python train.py --activation="gelu" --moe_layers=[0, 1, 2, 3, 4, 5, 6, 7, 8, 9, 10] --norm="layernorm" --batch_tokens=131072 --train_tokens=515900000 --dataset="wikipedia_en"
Below are experts of layer 7 (counted from 0) of a mixture-of-experts language model. Rows are named router (the router's row for the expert), up (a neuron's input weights, with its number), down (a neuron's output weights, with its number) and show model dimensions 128-255. Each number is 500 + 25 x the weight over its row's rms, rounded and kept within 0 to 999. Numbers have three digits each.
Before each expert's rows: a language model's description of what the expert responds to. This comes from a sample of Wikipedia text that the model never trained on.

# expert 12
What it handles: Infinitive "to", prepositions, determiners and pronouns starting a clause or object, e.g. so as to, known for, that he.
router:483471492487493515523556482506510444509495519501526480503516525494495451517581496500438504527506488478495469491496476499439517495493472485503506500504501504517502543524514491502486486533481493502502485457513495460486487486535504509508501475505473535498514452499475481499490493500496474480484464490515476478494485501451448517476485521553510541492510480517511510463478521488518491492519
up0:493450514507477482522527473542497513554546512515504556477488449513538480475485492536446486552474494529500516490456475506484498476513475499493501463481540547525511512533504476503496476505516466492483475499504493495483502515485491520467529505500515476513507434546471493550470507470500532505514451490501570504549488503518521525468506528535510467491547459527481482499481523479502515477500
down0:481450473528542554489534531492464522476441487525518509457533498515528505512500525503543532492492521520494534510495536505496480527470480481522500453490499488508483461491464472498472480489504514543528516501511469496487499490458492495485521495507535457466452506473504549483505516491464522504555516499486520493487480497485504501497510504471469517512503507486489521501511532457505519491490
up1:466492496492502492518475503498489527487542521540494494522473464531497516479511526498524492470527471508496560524523452543474529483499505479495475476498442498501483506470535524493517490509522524477515475477513544494493541522491523496510500503523524498508485489508516452454561537491480502506442467482515494501472527491465506535487530528547471494498497500501470533493513532493490482548471
down1:476505479496521497455492476504521498539518516482506513491485543537500507425492542475507546481485483516484479507513498538549460487492538511480564525444505481543506454475491501490548466515481500513534457496486497505505490470510502490497541508478498481506488511493485514496504454517491497475507482470453529510520499509518508467508535544490426534543514519473483483479507491496553510549557
up2:446453489505544446499532523532451465518485519447524522500514508507556471481479519493475522542467521515502461520514511502527480497482501493524510507507486514498558506480486513474506528488523498514481537469516475431529484466523534502486471501522469523498500495469539491484464480543505482486482472480469520489497483449507423466459484498459509488458476469489470507499534484532522470517491
down2:555495485488498455517488489528494509495545519508531508497498498499525447490510535549500499485495503555488503518509456468489525502521495530539474493487511502473460533494474522509491509503486489508461517486478520492510541486464558508486505493447496501484531488483474479474516472477457509496460469483514487534537514511542485522518510497490507512521509502466492459481505560499468500449509
up3:446510518496491486519510516490493485495468483468498466497483521466532523494503526496498498510495494505447529423494488537480503509500511450499491516503493528518470540476496501538510492482522478470524499452495511492470526507485483497516474552560493538495507481497516505482482507502506527524509516490559498491456489518464507495519473486520506496513510530503513504491520535531467497494551
down3:492550487474504527462538470502415491514473519529475490506516464531487507490522494477499544480508504493506497506468488537545461459534536483478494449531494549470513508469482491518494470476483533501495507479471444490503497491516494490484496466479490517475472534519463482500516485497519456536537487518484517527512463507443487507534495476531511484480474515504495504492487548489453526528548
up4:485502489515477530505448483498482497508470511522522521493474495525510487472543520524489455512492499515491511513501467476520513474512504512500501508429469530470508506504489469497477524484497527473507484508474500481462458503498557535519478512500476529532522464493488433518493525469477465483492461462545473510500466533441487488521456508490516500486507511507514463513479503485460502487472
down4:511527481492520459483506507467514511512504520434464526516506504517535520471496530469503540530509471503496517503491471553441511481487549534472462448457512513491501554459485447500495524466497521483481537488525508507565493484475514509488504507489509498494491526504505513560492493451467463498503519498488521479492544478482446547524490520546493484498502519483529525528499517511500497550519
up5:478452500504475556490497585500487532464480496493497506520498497507487525478485489484530498512502516499512499510438504525509488520491466520479465507535508456469480514495497498492468521521545512525531491463531510482478506538511501508508478498512507499485437540511503491497474512502508502497543492450497458498488474477464527516509473513494515483463516514511495459474474513545480458467509
down5:472514449551494526492516524491501513513484499523508482496515497477473489480454487513486520473488481475522478474451479518515521526503461528445507556542515507504460498511497514508497537509486540544463500520527474519462495485442486458486486490517504482500505542506487484524464469473490469502464495522486470486479487538473499451494494473514471500446483489460527546442466480470547483519495
up6:493504480487496572508488500524518483492491484479520509477481475485491485526487504534495463506445497501520514574477495540513501469490497469514507503503482502489487486489479468531462501498504504495493506479500503487519462534499520510498524548505482522498544440530490476506488560515512518450529494491491508507508460509435505516506455524505528544497524491472502502457492500502510454486500
down6:514521479497468506507570517493461506462516535547489531525491521506474506505527486481460477505553495513406485485497531510506549500502476496480495513507536533496485540524502494519510502497511436509479493478526501496510456523531471539487502471491504501495460474504507533471548524524505510475475501479475497467501456521488512485462488503507535475518503485510478485499512506487489510490486
up7:488504550497502495512551479520513506502504498457492494552524501492478516482508525522518482521524514492430497432469468506507462479513488550526512490511446489520525506510503510538544498516527456483523503509495516540515484493531475513482495495497515522463493505528496521504478480443492513526518471516506502516490508539516455498474520556490514510495490516511479496536525489561518467492516
down7:495515521479521490520481509484492526476512501524503468496490517506522503489512473502514489502510539520516471495507486543516524497501536523476526479544487492545540554530492498508489531507492482490518503490505494499494532477537504490491541467500488513487489500532523521479516529471488528517489510469527506527502524511475516504521485498506462535521510496443457500492507520512466487480456
up8:534536478490517494503534470519483514500497529524517497503509515488475437470548473508518478535471510500490461504526478512505494510496495508512512508501454541476517471477519525515529512496479482486544480513479524506525510500472471490503515505523471478518524461491505528538519392475501474475503477509503491520503485479506474507496519522489504524551469483517506507460490477487458490524539
down8:515528516506491484503458491500501490461531539506534559524450516468468521482499494509503538451475456478482529483483537521500447496464495513489494484514537497469429490497461532470526484475515516508464501458501504573499457511514514522493530502478556490520478495536504529507501551541502531543480475520541506473509530468516518475517511481496485505479530514517510507523533525477491480488502
up9:528507512477472491530524510491515485533482479473485504522497550501533462485498509491521475506526431495507467496500514529450547500521495499461514501492491500511447500500508517496498538487525519535504524488484524476479530512499501489530524481486487532522486487529509485491498509474534513493485515477472508482520480509483488540524506481460468469496480505494526497507551514504488518505489
down9:511505504490503505493470540503518524517501532483511519487521509511494514474506503472482510482529483501494478502502482481524520481451492485506516528542501505524525529527513521481533480465516443478495532466488484479528473507523517492490501526502489511488483449508531502485514479436492509514480521487503502517484496470494516494518481489531575505520515502504482510441498558512472490489453
up10:469476484501469497469518481504498441501454520524546462496495490491510507503525503503473516530498506521504522496537467513502456481500537456489500495489511531484453458476512499496501449551552521494460549530481509524503494533503516540558528543470488496514528475501507552551530535515527513469472485476494548462502480499491507485455523512502461478524472496510506513520496496534534492520519
down10:543520493492478503488532470520472479481494470470465504501495454464510514498491542503505468515509500495488487521559505531505522495479542519511486479487506504522470458494522534480538487507493475497498520485528476501524536553488503504483487521476508511530534523502519512505507503488509488462530477517539465505487482490512478480494508470499506530538486491508490488525516512521479459485492